From a checkpoint of a small mixture-of-experts model trained on Wikipedia.
Experts: 32 experts in each of 8 layers, 2 picks a token, a softmax router, a shared expert of 384 neurons.
Training: a variant of SOAP for the experts, 432M tokens, 4180 steps.
Below are experts of layer 5 (counted from 0) of a mixture-of-experts language model. Rows are named router (the router's row for the expert), gate (a neuron's input weights, with its number), up (a neuron's input weights, with its number) and show model dimensions 192-239. Each number is 200 + 40 x the weight over its row's rms, rounded and kept within 0 to 999.
After each expert's rows: a language model's description of what the expert responds to. This comes from a sample of Wikipedia text that the model never trained on.

# expert 6
router,225,158,215,197,234,189,192,150,161,155,215,286,206,235,137,192,224,197,222,231,208,233,152,165,223,167,82,202,167,286,189,215,172,241,190,236,297,134,226,240,234,209,259,142,211,256,257,248
gate0,202,225,204,253,191,275,161,163,206,260,211,192,196,113,242,210,214,289,214,181,146,155,229,163,220,197,218,142,296,257,242,234,168,178,179,234,272,207,197,201,183,255,221,247,188,162,159,161
up0,149,244,221,189,187,251,214,152,275,176,181,212,205,217,215,214,202,172,217,205,200,223,232,156,211,223,125,207,196,206,200,202,168,175,149,242,198,217,236,215,175,236,269,214,185,142,253,161
gate1,248,110,226,199,203,220,213,223,189,174,157,268,144,208,167,276,205,175,108,187,168,205,245,209,143,183,124,197,190,174,229,169,195,212,223,169,192,214,193,194,142,191,144,186,225,227,189,131
up1,226,138,190,193,208,132,156,209,179,175,145,235,204,233,231,229,196,151,173,227,173,178,190,259,175,205,188,236,230,187,196,140,228,210,212,186,152,165,239,166,193,207,172,161,194,169,103,202
gate2,233,182,141,267,132,109,261,175,244,187,160,217,168,253,133,135,178,230,185,226,238,208,156,232,229,196,198,260,189,218,168,214,193,203,166,170,238,250,178,83,219,207,195,185,246,165,175,175
up2,226,247,258,227,244,220,195,160,228,145,234,258,182,288,206,250,228,138,257,199,240,190,186,196,232,192,174,221,178,199,228,176,138,130,210,157,179,126,147,198,210,165,133,277,194,175,206,201
What it handles: Single capital letters and digits inside acronyms, call signs, country codes and model numbers, such as FRA, RHONY, OPCW, WRPX.

# expert 4
router,121,223,143,186,252,171,235,240,215,229,144,173,265,208,202,201,194,200,284,190,194,169,108,235,198,183,281,180,140,252,96,191,90,194,218,227,180,211,175,294,171,239,171,150,179,282,266,203
gate0,171,145,186,184,161,213,198,121,222,154,189,197,241,212,172,201,134,197,136,192,132,221,197,163,161,174,205,200,235,170,237,157,191,157,191,171,251,218,228,209,221,218,269,153,203,204,211,271
up0,204,168,230,141,120,176,228,169,156,179,168,191,173,245,193,172,181,183,179,173,267,275,213,237,299,220,108,186,218,200,268,177,143,194,147,154,146,194,133,149,200,152,136,116,105,214,238,223
gate1,222,238,250,166,266,193,227,200,192,174,206,195,154,212,193,254,145,189,195,201,231,180,172,222,185,178,118,151,150,262,195,180,240,206,197,184,273,182,222,117,263,211,234,173,174,248,141,182
up1,212,167,158,148,149,186,233,241,210,223,216,270,314,249,158,185,287,247,188,211,181,161,212,162,198,244,234,196,212,217,152,236,155,177,182,243,180,198,172,210,223,172,166,205,143,198,148,245
gate2,215,170,201,173,237,257,179,177,171,215,185,228,208,250,206,254,158,167,193,263,210,194,257,217,217,186,184,265,193,146,202,248,167,191,186,275,241,206,236,171,184,152,208,137,225,283,240,271
up2,218,294,203,224,162,132,180,168,225,146,212,200,142,227,211,237,205,175,143,175,227,168,176,276,193,169,175,241,191,168,173,248,236,166,197,174,216,316,185,181,256,175,231,162,202,194,212,175
What it handles: Opening pieces of longer words after articles or prepositions, mostly prefixes like an, sub, pre, super, mon, inv, as in annexation, superimposed.

# expert 15
router,164,165,194,118,191,175,198,199,242,217,195,222,134,229,215,164,167,140,202,212,217,195,250,173,243,229,190,140,210,90,232,228,199,225,222,135,210,172,261,245,194,208,199,205,235,255,193,237
gate0,157,226,132,217,181,211,245,225,230,232,300,198,209,224,135,191,211,242,192,182,237,190,231,181,159,209,114,188,239,188,155,166,251,212,223,229,207,204,230,210,316,205,135,208,243,202,177,123
up0,159,201,189,229,215,219,207,188,237,219,229,227,172,257,179,138,256,132,236,263,178,206,213,212,152,169,240,187,198,179,211,176,202,220,174,256,216,165,177,224,178,215,159,168,180,160,190,203
gate1,260,173,179,102,187,190,193,230,188,160,168,159,252,220,235,247,187,176,262,232,211,140,246,188,162,211,180,170,231,181,121,183,181,161,208,207,250,216,236,165,221,231,257,222,231,303,187,189
up1,195,223,177,217,198,271,244,181,155,203,153,216,158,239,135,252,235,153,201,159,192,216,195,254,228,169,231,243,254,163,107,222,160,130,183,251,285,203,256,172,156,151,169,183,258,154,295,116
gate2,235,174,247,146,241,200,156,197,238,203,134,241,205,185,273,195,232,222,260,199,183,189,152,237,174,208,222,156,148,164,137,180,194,216,155,145,197,224,189,249,174,223,267,186,194,216,155,188
up2,197,188,113,242,235,233,200,223,176,124,232,191,186,173,161,266,189,201,170,164,185,201,147,238,195,178,221,177,181,161,225,218,140,130,222,217,108,262,207,205,154,179,245,229,197,240,194,189
What it handles: First pieces of words split into several tokens, often prefixes like exp-, con-, st-, sh-, sec-, as in exposure, hatch, secured.

# expert 8
router,296,194,213,179,114,237,211,105,242,165,187,156,251,215,200,197,118,258,227,267,198,217,177,173,211,209,210,217,140,220,209,164,219,143,183,220,200,235,169,155,275,184,192,301,159,152,155,194
gate0,227,242,212,201,241,218,236,180,162,222,187,222,204,197,201,211,246,203,225,48,252,183,173,299,299,186,270,117,184,173,139,218,228,238,237,236,155,202,215,237,108,212,173,185,251,247,155,263
up0,233,247,118,157,191,281,134,198,224,167,247,285,172,174,161,124,127,182,157,249,245,200,242,180,237,237,235,180,252,236,212,208,133,260,192,169,238,243,166,158,224,182,197,198,137,130,219,169
gate1,122,164,173,211,212,152,130,208,170,281,219,175,223,128,183,222,171,170,239,217,249,208,161,190,257,256,200,131,178,199,193,227,235,215,151,214,194,241,189,239,194,184,243,210,234,184,181,210
up1,280,194,133,210,260,266,168,270,182,205,162,231,143,139,89,179,231,122,251,180,178,172,224,165,188,194,130,233,209,195,207,223,212,284,238,123,221,231,225,202,185,231,183,213,192,174,148,200
gate2,207,192,197,273,187,196,126,201,203,251,201,225,221,151,193,195,182,179,179,188,197,219,202,162,200,168,198,195,233,228,149,272,264,211,219,260,140,147,230,110,179,199,175,218,187,163,198,202
up2,257,68,193,175,280,162,221,208,302,221,166,117,163,184,233,200,171,182,221,236,259,243,190,237,152,280,211,221,164,217,173,203,138,177,199,200,199,155,202,154,313,263,166,196,177,191,231,190
What it handles: Prepositions and clause-linking words before a noun phrase, such as for, to, of, against, towards, and -ing endings like preventing, changing.

# expert 9
router,184,230,193,180,143,254,194,164,197,231,200,218,246,199,181,153,173,236,168,225,265,234,233,131,206,175,158,174,125,253,205,188,235,263,135,197,200,238,207,175,189,133,190,233,145,114,181,171
gate0,270,216,311,217,170,141,214,209,198,158,186,199,207,232,217,156,256,198,245,168,195,248,182,250,254,222,202,191,208,192,184,159,247,227,220,168,184,190,246,228,263,184,223,202,97,175,227,193
up0,189,166,341,222,223,204,198,223,221,132,182,254,241,171,128,234,251,223,176,96,205,182,254,212,172,221,262,164,194,236,201,160,251,257,166,249,140,131,161,147,178,192,252,171,150,160,211,237
gate1,173,290,197,122,171,225,185,153,162,192,204,226,231,240,192,176,232,101,194,191,265,253,205,240,136,200,199,210,217,269,261,136,202,220,243,194,174,248,210,200,208,150,199,226,131,304,267,194
up1,252,233,219,230,198,195,211,194,196,222,274,162,188,211,247,299,178,241,149,245,194,242,182,222,285,235,174,186,257,203,218,168,201,188,211,223,173,194,205,199,147,213,224,221,207,190,282,188
gate2,189,178,188,195,148,224,227,187,199,209,222,217,241,173,219,183,124,164,290,198,265,92,183,151,183,178,182,273,234,198,230,216,224,117,141,232,229,130,192,205,176,197,142,142,247,200,210,161
up2,175,184,226,260,233,190,230,90,185,206,205,187,198,152,143,168,197,167,165,270,169,143,179,205,213,157,113,128,115,229,194,218,171,196,164,112,247,208,207,241,248,233,258,233,139,219,229,204
What it handles: Determiners and possessives that introduce a noun phrase, such as the, his, their, its, 's, plus adjectives like new, local, previous.

# expert 2
router,224,182,185,162,176,209,162,200,163,183,139,176,254,256,186,169,270,154,185,134,245,208,211,247,213,261,170,229,167,198,160,156,164,193,119,142,199,225,244,205,118,205,226,281,193,207,227,165
gate0,239,193,166,192,207,206,226,117,190,189,187,217,185,212,175,245,230,208,171,174,276,178,191,216,172,158,153,207,247,214,152,235,182,199,137,227,171,147,189,183,175,140,173,259,216,186,154,190
up0,253,182,243,178,136,136,213,169,180,229,233,218,173,139,210,217,171,208,215,275,302,175,133,192,168,235,193,233,236,205,178,197,189,211,189,161,234,213,258,144,247,140,201,178,211,173,198,224
gate1,179,163,205,176,205,217,181,213,169,185,209,212,220,90,168,178,234,171,154,203,128,139,190,175,81,133,306,196,126,172,156,115,237,182,111,205,189,146,221,207,160,279,159,173,178,251,182,154
up1,190,252,225,156,189,191,168,194,222,218,215,296,260,197,214,185,223,253,166,106,236,151,185,208,235,165,238,276,218,155,262,225,187,187,233,239,245,244,252,166,243,142,173,229,259,219,139,174
gate2,181,187,153,193,198,210,256,135,153,253,219,120,177,165,214,166,219,207,179,232,184,203,239,189,202,282,207,170,227,175,256,202,129,247,181,169,173,246,154,170,255,164,219,223,257,238,181,198
up2,189,196,161,171,211,206,185,216,156,240,179,249,189,276,234,279,168,212,202,243,318,185,139,253,147,195,197,243,231,219,151,203,147,174,225,179,217,227,215,246,192,165,146,258,165,117,222,189
What it handles: Words in demographic census prose such as median, population, racial, plus percent signs, equals signs, table-cell words like Party, Total.

# expert 18
router,173,150,180,186,228,232,160,102,176,196,177,148,203,170,201,197,113,139,173,292,227,267,212,173,199,219,259,144,233,225,205,189,225,183,193,117,185,178,220,199,202,104,146,202,254,168,234,193
gate0,192,220,149,165,220,186,142,184,271,257,119,252,153,125,174,165,256,171,276,244,202,161,229,199,232,313,126,202,210,296,275,201,182,219,289,154,230,250,145,304,186,174,182,187,237,198,161,158
up0,252,229,115,181,238,137,176,226,170,202,176,190,167,204,201,194,249,191,232,233,250,143,190,187,228,170,165,253,221,274,195,224,194,236,110,180,227,166,201,294,165,187,166,188,174,224,224,204
gate1,243,113,176,223,212,196,145,155,134,289,203,201,255,287,171,260,145,203,164,203,209,237,184,188,226,222,132,187,124,189,151,207,246,225,130,145,207,189,260,217,185,179,156,229,203,238,181,213
up1,247,158,155,223,154,204,164,243,189,188,177,173,271,209,201,232,179,199,179,135,199,193,142,177,171,213,134,245,129,193,224,221,187,165,170,143,153,246,217,188,204,251,173,260,267,149,175,201
gate2,179,164,181,219,140,185,182,204,214,197,254,138,165,174,257,199,213,173,337,223,226,205,209,169,179,167,206,192,227,209,222,244,234,214,220,268,210,248,243,226,186,245,200,224,199,306,270,227
up2,151,214,177,195,192,133,235,186,255,225,213,207,194,244,267,157,210,197,232,105,248,161,185,155,217,239,213,270,201,199,253,177,164,222,214,324,188,209,171,226,211,175,247,258,193,268,215,224
What it handles: Middle pieces and accented or non-Latin bytes in foreign names and words, Spanish, Arabic, Indian or Chinese, such as maestro, Caliph, Abhijat.

# expert 14
router,235,177,187,283,232,222,195,235,178,184,209,187,239,189,218,231,150,255,199,147,179,191,149,252,187,210,202,199,225,174,131,194,209,238,198,232,282,238,217,226,178,166,251,212,245,234,242,174
gate0,195,176,222,191,187,191,204,194,189,203,248,183,280,203,216,240,232,245,228,255,197,224,254,147,171,200,296,212,194,192,194,173,192,182,134,222,172,206,148,233,210,202,160,177,131,158,197,199
up0,164,267,238,176,201,141,193,269,194,197,264,204,119,187,272,206,187,215,244,210,195,117,176,218,231,178,145,192,245,239,160,229,243,159,177,177,164,174,199,207,220,194,244,148,221,169,222,206
gate1,214,138,182,183,228,260,199,205,100,163,198,148,234,224,237,220,237,204,219,239,128,263,199,168,171,163,131,217,170,184,243,189,199,238,231,219,228,196,218,159,181,132,211,155,149,146,190,194
up1,216,196,262,200,203,200,135,167,194,183,212,230,233,181,266,164,179,225,164,241,225,195,253,223,222,183,225,127,180,194,167,268,206,142,161,178,175,210,119,218,159,235,232,269,292,247,229,206
gate2,186,170,215,226,202,204,240,131,140,184,116,196,212,219,248,157,168,183,103,243,194,189,242,213,229,130,138,211,221,223,200,154,208,159,199,313,221,194,220,285,221,216,147,223,202,164,148,210
up2,168,177,195,170,175,188,186,266,208,215,221,187,180,253,200,262,179,199,289,166,220,223,187,134,110,205,174,146,177,178,188,197,228,225,261,148,169,157,200,153,216,125,222,211,183,167,230,194
What it handles: Last digit or two of years and figures in tables and date ranges, such as 165-9, 196-5, 14.-0, closing parentheses, million, century.

# expert 20
router,180,247,181,203,253,157,215,282,204,225,222,168,212,123,190,271,180,245,176,221,187,178,190,267,234,227,205,127,222,240,206,198,226,225,149,257,212,267,217,174,253,231,227,183,195,214,214,188
gate0,181,116,206,209,185,219,233,185,214,142,200,150,208,208,168,214,200,132,259,147,206,227,218,223,151,177,213,206,178,242,172,210,265,198,223,164,164,176,236,219,215,218,183,264,243,172,163,192
up0,176,176,194,191,171,160,126,271,123,161,178,256,253,223,225,174,217,212,157,220,196,214,180,211,330,274,195,225,264,184,259,98,152,187,212,250,229,164,154,254,143,223,140,175,216,245,189,180
gate1,165,205,166,197,170,160,235,244,165,241,153,232,166,151,221,203,244,223,183,191,303,192,223,245,241,209,188,206,205,217,204,202,126,246,292,187,223,202,187,260,191,277,143,173,209,170,247,209
up1,190,275,140,191,231,173,173,254,192,217,201,210,213,210,185,201,258,177,204,128,185,142,217,188,252,206,234,224,168,201,215,246,222,181,175,156,188,178,168,182,236,191,210,149,119,156,187,210
gate2,133,225,273,160,174,191,255,68,150,250,317,202,193,179,296,156,181,136,217,229,237,207,226,146,216,225,323,160,162,187,194,203,189,199,172,205,161,166,212,187,192,230,264,207,186,163,262,251
up2,181,189,145,207,115,197,172,279,194,172,134,206,180,211,200,169,210,227,182,133,185,169,244,255,196,204,220,250,200,232,160,211,135,166,186,188,166,245,149,264,230,184,134,246,228,193,143,252
What it handles: Bare spaces before numbers in pipe tables, decimal points in coordinates and measures (26.084, 0.35), plus $, ±, (#, 978.

# expert 3
router,191,127,284,213,239,190,202,170,139,161,204,240,169,219,222,175,192,162,158,205,216,147,221,195,188,194,192,242,189,170,173,192,174,222,215,158,222,195,226,218,140,262,226,143,190,149,181,172
gate0,233,293,164,213,229,173,194,230,222,190,300,230,199,135,170,191,246,201,208,128,193,195,167,158,187,152,165,181,213,231,125,205,132,240,259,141,161,204,202,189,208,183,227,273,233,192,150,233
up0,217,169,184,200,224,214,171,227,157,207,155,238,141,139,151,184,219,152,231,200,229,231,220,259,154,228,266,185,250,207,146,116,173,240,212,234,281,240,184,210,208,195,282,141,203,206,212,249
gate1,240,199,226,173,233,270,121,158,177,167,194,257,202,252,183,264,253,254,235,185,203,256,162,231,228,177,159,233,170,222,241,227,158,197,248,229,207,208,199,247,212,198,233,261,215,249,267,256
up1,184,141,142,221,191,124,288,170,191,214,197,190,248,220,279,213,169,240,187,197,242,302,270,189,205,258,277,131,267,125,200,200,213,214,182,173,160,236,250,270,218,203,136,262,178,202,230,206
gate2,239,241,262,179,231,210,168,162,222,167,223,171,176,249,215,180,169,137,207,225,169,195,209,197,161,204,236,212,198,202,201,144,245,237,193,235,145,222,189,261,250,231,185,174,239,274,228,208
up2,265,257,296,251,153,239,230,180,188,186,153,220,205,244,200,237,244,165,235,222,205,264,201,173,146,255,268,207,150,170,204,120,274,208,215,253,168,185,269,200,211,188,208,177,201,223,198,135
What it handles: Common nouns, often head nouns after the, a or his, like head, end, roof, memory, role, and suffixes like -ation or -ment.

# expert 17
router,121,234,198,205,167,152,196,212,165,240,153,265,236,266,209,205,153,195,177,182,184,208,203,213,163,205,179,189,212,203,190,188,245,219,140,182,256,231,185,253,260,211,232,142,182,211,230,184
gate0,144,191,193,176,179,106,181,161,213,131,187,153,190,233,162,237,287,159,238,156,170,233,195,177,191,171,241,204,198,202,199,248,264,221,193,178,236,140,174,199,191,200,183,170,202,277,180,179
up0,207,203,203,201,238,259,224,221,272,208,191,229,192,179,204,136,134,235,238,235,238,153,219,158,218,163,244,179,239,231,205,222,144,232,193,208,161,193,208,168,196,207,213,167,291,160,219,147
gate1,207,220,236,161,231,168,182,145,240,214,153,239,239,244,215,189,153,191,162,203,205,204,211,248,166,188,167,254,193,241,214,204,252,206,246,211,149,207,77,201,251,186,186,210,200,229,165,212
up1,180,249,144,166,187,201,241,228,234,186,167,229,243,209,220,130,213,225,202,147,224,211,173,240,263,208,202,207,229,229,179,153,207,222,272,196,138,196,232,143,112,118,224,182,260,175,246,236
gate2,269,237,156,191,221,188,212,186,217,214,229,165,221,224,170,224,237,288,194,229,180,229,299,228,164,199,202,214,206,205,256,207,213,161,151,166,218,233,189,233,168,151,262,163,194,197,230,162
up2,234,117,148,194,197,180,239,192,245,266,220,139,215,253,132,208,169,210,136,130,143,270,169,112,144,133,187,216,164,153,120,194,237,231,188,273,215,211,227,226,166,233,232,221,186,233,240,228
What it handles: Numbers and unit words in measurement and statistics tables, such as 6 ft, 10 in, km, mm, metres, vote counts, unit letters.

# expert 29
router,174,219,142,203,185,155,186,192,179,180,213,216,157,233,166,167,245,188,246,207,225,223,133,115,168,252,204,193,291,242,134,129,97,207,169,253,233,191,170,152,199,190,271,244,264,274,228,176
gate0,143,212,154,204,179,167,189,189,153,228,123,268,287,179,138,142,211,213,184,179,204,142,224,159,249,203,221,237,195,169,158,225,191,270,190,256,232,248,199,235,190,199,214,199,163,230,223,200
up0,191,190,197,221,221,157,182,102,170,241,227,227,238,155,157,163,199,212,198,251,252,181,220,145,183,185,145,193,213,158,161,233,219,204,162,253,210,213,60,222,168,209,182,144,203,237,200,213
gate1,199,209,299,215,240,137,198,103,155,276,173,112,198,152,195,214,176,190,193,207,172,144,224,230,168,243,261,231,184,245,226,246,163,171,165,261,231,190,281,240,183,191,258,160,188,203,272,190
up1,193,192,205,157,206,238,149,209,202,164,243,194,187,186,184,149,306,198,147,166,292,149,272,263,183,161,199,169,233,211,162,182,237,215,179,132,171,185,169,151,226,203,159,204,198,261,194,170
gate2,215,133,279,219,268,236,207,207,214,198,245,292,202,196,109,288,213,229,178,198,238,236,243,241,207,164,187,185,198,177,180,195,185,202,176,217,182,204,187,162,223,167,247,224,204,249,214,219
up2,226,194,199,166,227,160,159,228,178,200,247,221,296,133,212,144,169,183,204,149,299,163,203,188,223,210,225,186,251,195,201,274,187,181,216,267,193,263,187,209,162,204,220,232,191,168,242,209
What it handles: Spaces before day numbers or years in dates, month names, and year-prefix tokens like 201, 199, 196 in dates and ranges.

# expert 21
router,281,241,137,209,195,149,179,206,144,214,166,230,200,278,220,220,171,211,201,129,228,201,210,191,244,188,200,191,193,159,136,167,232,243,203,195,232,247,270,112,159,161,142,248,170,145,185,235
gate0,163,143,197,162,219,208,243,163,282,284,153,148,229,222,170,236,216,165,183,217,153,207,227,156,215,175,132,297,167,191,243,204,246,194,207,150,131,175,197,172,161,226,87,244,189,218,187,91
up0,174,173,135,205,160,128,201,193,268,234,215,194,207,227,206,192,214,259,179,205,171,159,233,212,219,169,210,254,193,206,157,253,267,242,236,167,262,182,226,236,248,207,251,180,161,203,292,254
gate1,189,183,208,184,219,267,259,162,186,152,193,233,257,208,191,200,286,183,209,289,198,175,183,198,256,235,130,191,238,228,227,169,153,217,201,217,175,215,193,200,230,200,242,245,195,218,230,203
up1,292,195,153,181,160,132,88,243,149,235,170,128,152,218,225,181,232,197,186,270,256,232,214,136,201,250,190,222,244,172,169,262,216,221,160,168,161,175,121,236,213,202,219,181,153,168,164,176
gate2,191,184,248,188,231,162,235,211,183,107,125,197,215,219,168,226,215,242,181,215,289,275,186,174,191,211,229,219,118,170,221,186,179,248,242,246,180,218,187,239,241,160,230,140,204,268,212,297
up2,224,243,154,187,236,168,239,200,150,268,191,234,209,227,222,180,191,248,285,207,95,202,195,158,224,186,215,222,218,210,230,205,151,121,208,209,191,212,242,168,201,238,223,222,272,191,182,222
What it handles: Wiki section heading markers and heading words like Production, History, Personal life, Credits, plus == closings and their line breaks.

# expert 25
router,225,238,281,226,174,261,171,197,184,144,175,157,200,154,194,228,195,195,293,232,122,284,214,238,222,233,186,206,208,157,187,219,187,200,167,224,189,197,175,235,213,194,236,188,222,254,199,186
gate0,186,228,199,146,157,229,286,198,241,244,209,162,238,168,155,169,201,194,249,210,268,270,230,270,174,179,101,207,230,263,174,203,137,204,236,153,174,249,266,174,215,178,160,203,237,245,239,128
up0,164,244,173,151,258,209,246,182,238,197,222,206,184,183,278,158,206,178,230,283,165,181,169,162,183,204,180,178,186,220,166,204,168,252,146,207,233,198,196,161,127,248,172,178,171,246,249,160
gate1,227,216,184,212,174,211,225,246,223,141,188,214,177,187,202,212,214,169,197,265,152,171,170,186,194,238,213,139,250,143,183,238,261,201,232,219,218,251,197,141,227,199,229,242,205,201,146,128
up1,233,249,238,224,184,283,228,117,157,146,164,229,212,214,193,198,233,180,235,241,161,151,228,191,217,184,237,187,201,155,183,196,234,157,190,246,225,222,278,160,211,221,216,224,164,204,191,164
gate2,151,229,172,209,182,224,241,202,272,173,163,168,253,200,198,183,228,180,244,213,194,167,176,179,184,165,195,190,172,220,186,174,134,195,205,235,178,194,242,305,173,190,225,109,142,171,231,258
up2,201,193,241,180,218,129,136,163,140,167,195,220,225,195,289,190,186,235,252,174,153,259,223,143,246,219,190,166,157,135,165,152,346,184,220,152,126,203,265,198,204,243,225,161,171,172,123,159
What it handles: Prepositions and articles before places or dates, chiefly in, of, the, at, within, during, as in campus in Pasadena.

# expert 27
router,278,198,213,223,219,141,192,205,218,206,198,170,139,182,178,127,252,243,214,240,318,141,205,252,227,261,207,274,213,135,198,193,202,242,214,223,182,170,299,207,225,136,218,206,226,235,223,204
gate0,164,202,185,204,219,173,276,225,63,177,279,270,234,208,267,198,217,160,188,191,176,185,233,219,167,212,256,197,123,158,246,275,174,130,143,220,228,163,266,169,182,245,174,175,176,175,273,230
up0,203,183,279,227,229,191,165,280,280,99,140,189,271,158,232,197,224,181,160,186,160,211,204,217,214,127,185,215,270,157,185,136,205,211,198,240,264,178,152,201,256,99,194,181,252,227,137,142
gate1,155,183,95,170,192,162,180,211,224,253,192,155,130,185,169,230,247,118,174,197,258,162,257,167,147,179,160,273,176,115,203,192,160,228,198,136,234,166,195,133,157,244,176,216,274,150,182,148
up1,273,227,292,185,243,247,220,173,225,182,161,269,229,210,161,217,226,255,217,169,169,259,215,158,183,279,191,126,163,201,127,199,230,258,227,279,214,167,235,197,166,189,261,173,198,210,191,234
gate2,198,221,205,240,186,199,162,177,187,228,155,198,208,186,150,206,201,251,171,207,279,235,176,230,254,159,208,270,173,217,180,254,187,192,157,218,179,227,181,199,212,197,241,272,76,190,189,153
up2,149,274,213,233,187,216,152,207,211,207,150,185,198,229,225,250,172,215,152,245,209,205,196,226,230,184,131,255,178,250,195,223,229,164,180,203,163,214,215,189,249,138,199,222,169,172,172,201
What it handles: Pieces of personal surnames in biographies, like Gandolfini, Awodiji, Parkes, and the subject pronouns He or She starting sentences.

# expert 23
router,309,158,202,178,183,157,195,222,247,127,217,156,171,234,205,169,197,156,206,230,303,184,218,204,206,158,250,264,208,252,183,225,240,201,247,193,172,186,196,175,168,135,226,181,227,210,178,206
gate0,186,226,187,135,174,210,121,207,174,172,189,245,239,225,153,171,204,256,193,180,198,198,168,182,259,225,169,256,217,136,213,228,139,220,230,189,211,156,158,232,214,200,218,189,189,242,157,231
up0,198,185,141,249,210,258,221,179,228,193,165,210,229,260,177,162,218,276,226,132,167,215,188,154,149,217,267,228,253,210,229,154,142,198,154,192,203,164,227,225,262,201,119,198,158,186,191,177
gate1,239,217,147,194,185,211,210,148,186,237,236,247,194,195,154,213,284,186,201,270,224,194,257,249,215,227,234,230,217,165,222,194,183,172,265,180,153,200,217,152,166,134,231,188,204,200,241,206
up1,229,213,168,167,165,190,262,145,197,226,285,185,190,215,233,123,289,274,201,212,199,171,265,215,177,227,194,218,252,220,236,210,186,151,213,174,222,234,203,168,214,192,172,259,214,219,189,152
gate2,203,219,164,193,109,188,275,233,173,252,164,198,206,120,209,179,197,241,162,199,137,226,186,133,102,300,227,155,209,231,221,238,129,177,139,229,265,200,162,167,90,190,186,159,195,196,166,164
up2,180,194,193,261,171,190,269,181,179,221,131,171,242,231,200,214,140,167,221,170,230,233,129,87,118,188,180,171,163,221,197,256,194,185,154,192,192,170,228,179,162,155,253,156,190,171,281,241
What it handles: Capital letters and word pieces forming personal surnames after a first name, such as K-ossoff, Bur-rsey, Ed-wards, Petters-son, Mc, Smith.

# expert 12
router,129,232,166,235,113,148,124,244,174,267,251,193,239,169,195,196,177,217,197,207,125,160,173,169,198,191,210,208,263,231,240,193,200,244,169,184,262,168,197,217,216,186,235,241,231,191,189,198
gate0,204,184,213,279,211,241,246,227,270,199,231,225,243,245,294,195,242,249,153,227,222,201,171,204,272,274,213,202,248,197,224,243,232,203,196,167,226,159,185,269,177,246,247,127,196,175,188,215
up0,245,175,153,266,142,204,176,174,197,205,138,233,222,165,206,169,176,202,195,205,246,197,209,212,171,223,237,221,220,261,164,122,165,213,200,141,183,247,206,147,134,163,240,222,146,152,221,202
gate1,218,266,244,226,154,175,276,202,229,150,191,124,199,222,215,258,117,176,176,277,109,193,219,157,202,201,199,158,130,213,146,106,135,209,219,139,182,206,158,191,194,202,220,139,172,218,288,226
up1,170,171,271,234,217,198,196,221,175,177,184,315,203,201,127,160,267,243,220,182,180,160,160,167,201,126,207,267,215,188,218,176,164,164,172,212,217,204,249,198,175,214,199,189,199,158,209,167
gate2,172,136,124,213,150,173,161,220,218,212,230,170,181,223,238,162,211,214,252,184,149,212,171,248,175,212,149,197,215,298,219,228,126,236,181,265,228,193,262,220,224,179,157,224,196,163,196,247
up2,233,136,173,190,205,204,295,258,206,141,183,189,170,196,231,209,224,192,183,206,152,209,241,185,229,212,254,224,229,217,205,256,196,226,194,255,195,142,178,222,176,217,154,293,264,165,190,236
What it handles: Number words, quantifiers and the following of in counts and partitives, such as two, several, many, most, four of, a set of, 37.

# expert 16
router,247,149,226,249,248,284,199,165,135,238,91,269,121,137,249,144,308,194,124,167,167,168,185,150,148,171,156,145,162,222,166,272,176,260,250,179,198,194,234,185,186,201,161,149,148,125,230,201
gate0,189,197,242,244,241,200,232,227,143,166,217,169,218,212,137,183,102,176,229,208,174,163,181,173,191,206,241,237,249,163,212,106,176,221,190,199,203,242,181,203,197,261,150,125,120,191,238,168
up0,240,213,268,207,263,222,253,188,178,127,221,238,227,208,133,235,218,155,209,144,203,146,199,169,113,187,232,163,243,204,202,238,158,218,124,88,170,201,239,162,132,260,203,185,213,155,224,255
gate1,239,148,193,224,205,171,173,192,173,202,198,194,182,256,179,230,205,224,179,241,274,160,227,212,220,158,252,105,102,216,159,194,244,179,182,228,163,158,229,228,147,125,180,194,154,176,192,191
up1,210,224,217,213,166,182,217,183,191,195,220,220,133,231,233,191,141,235,282,250,258,213,185,257,240,209,213,228,227,150,163,265,194,120,187,193,131,267,212,142,301,159,167,266,283,175,160,195
gate2,193,229,205,199,159,156,173,225,149,186,191,166,194,251,182,193,234,253,234,249,218,226,212,177,191,201,164,189,116,106,175,168,251,163,230,199,202,180,173,154,96,180,256,158,256,213,162,192
up2,177,233,329,185,223,158,209,257,164,234,221,204,195,180,196,205,165,195,184,199,200,205,251,205,241,211,174,185,259,246,204,186,253,196,292,150,214,241,196,219,213,125,213,209,233,202,149,212
What it handles: Final head nouns of proper or descriptive phrases, such as Festival, Cup, Conference, School, politician, often after National, World or International.

# expert 13
router,205,298,156,187,186,177,93,151,245,248,187,171,194,223,191,214,203,158,176,269,140,205,243,180,174,147,239,207,263,138,284,191,229,245,188,249,183,179,275,171,241,195,173,170,281,148,201,186
gate0,188,236,231,249,211,205,219,202,233,211,270,232,263,213,164,134,240,179,186,152,145,274,148,173,188,172,271,169,188,207,199,169,225,146,94,195,239,215,158,142,226,205,192,222,242,188,210,205
up0,244,156,184,230,229,245,230,219,174,211,161,167,178,177,183,250,182,257,262,185,172,131,249,192,175,277,172,229,208,201,221,182,212,227,217,174,166,225,212,133,140,187,126,186,240,219,216,196
gate1,122,243,213,195,227,153,252,236,186,188,138,256,149,197,211,166,262,153,161,185,159,173,184,241,220,251,175,192,246,163,170,212,277,153,135,96,229,188,160,251,228,241,163,189,189,181,65,172
up1,139,225,132,302,209,210,208,217,216,153,215,180,239,182,187,271,158,182,281,107,205,189,185,164,193,153,148,205,191,179,273,149,173,172,223,247,203,230,190,214,295,200,148,240,190,239,208,202
gate2,149,234,197,210,176,163,186,163,233,146,188,205,235,227,188,188,160,194,259,194,165,209,172,249,205,188,195,195,103,221,209,217,214,134,205,214,167,192,162,259,216,233,149,228,290,219,272,186
up2,231,237,234,181,207,193,190,175,234,201,284,225,214,252,163,280,221,260,228,240,121,218,319,201,213,205,196,195,200,213,250,203,118,140,210,147,111,161,190,238,203,222,211,182,183,223,200,156
What it handles: Closing pieces of nouns, mostly plurals like -ians, -ations, -ers, -es, as in Incas, nobles, texts, flights, clubs.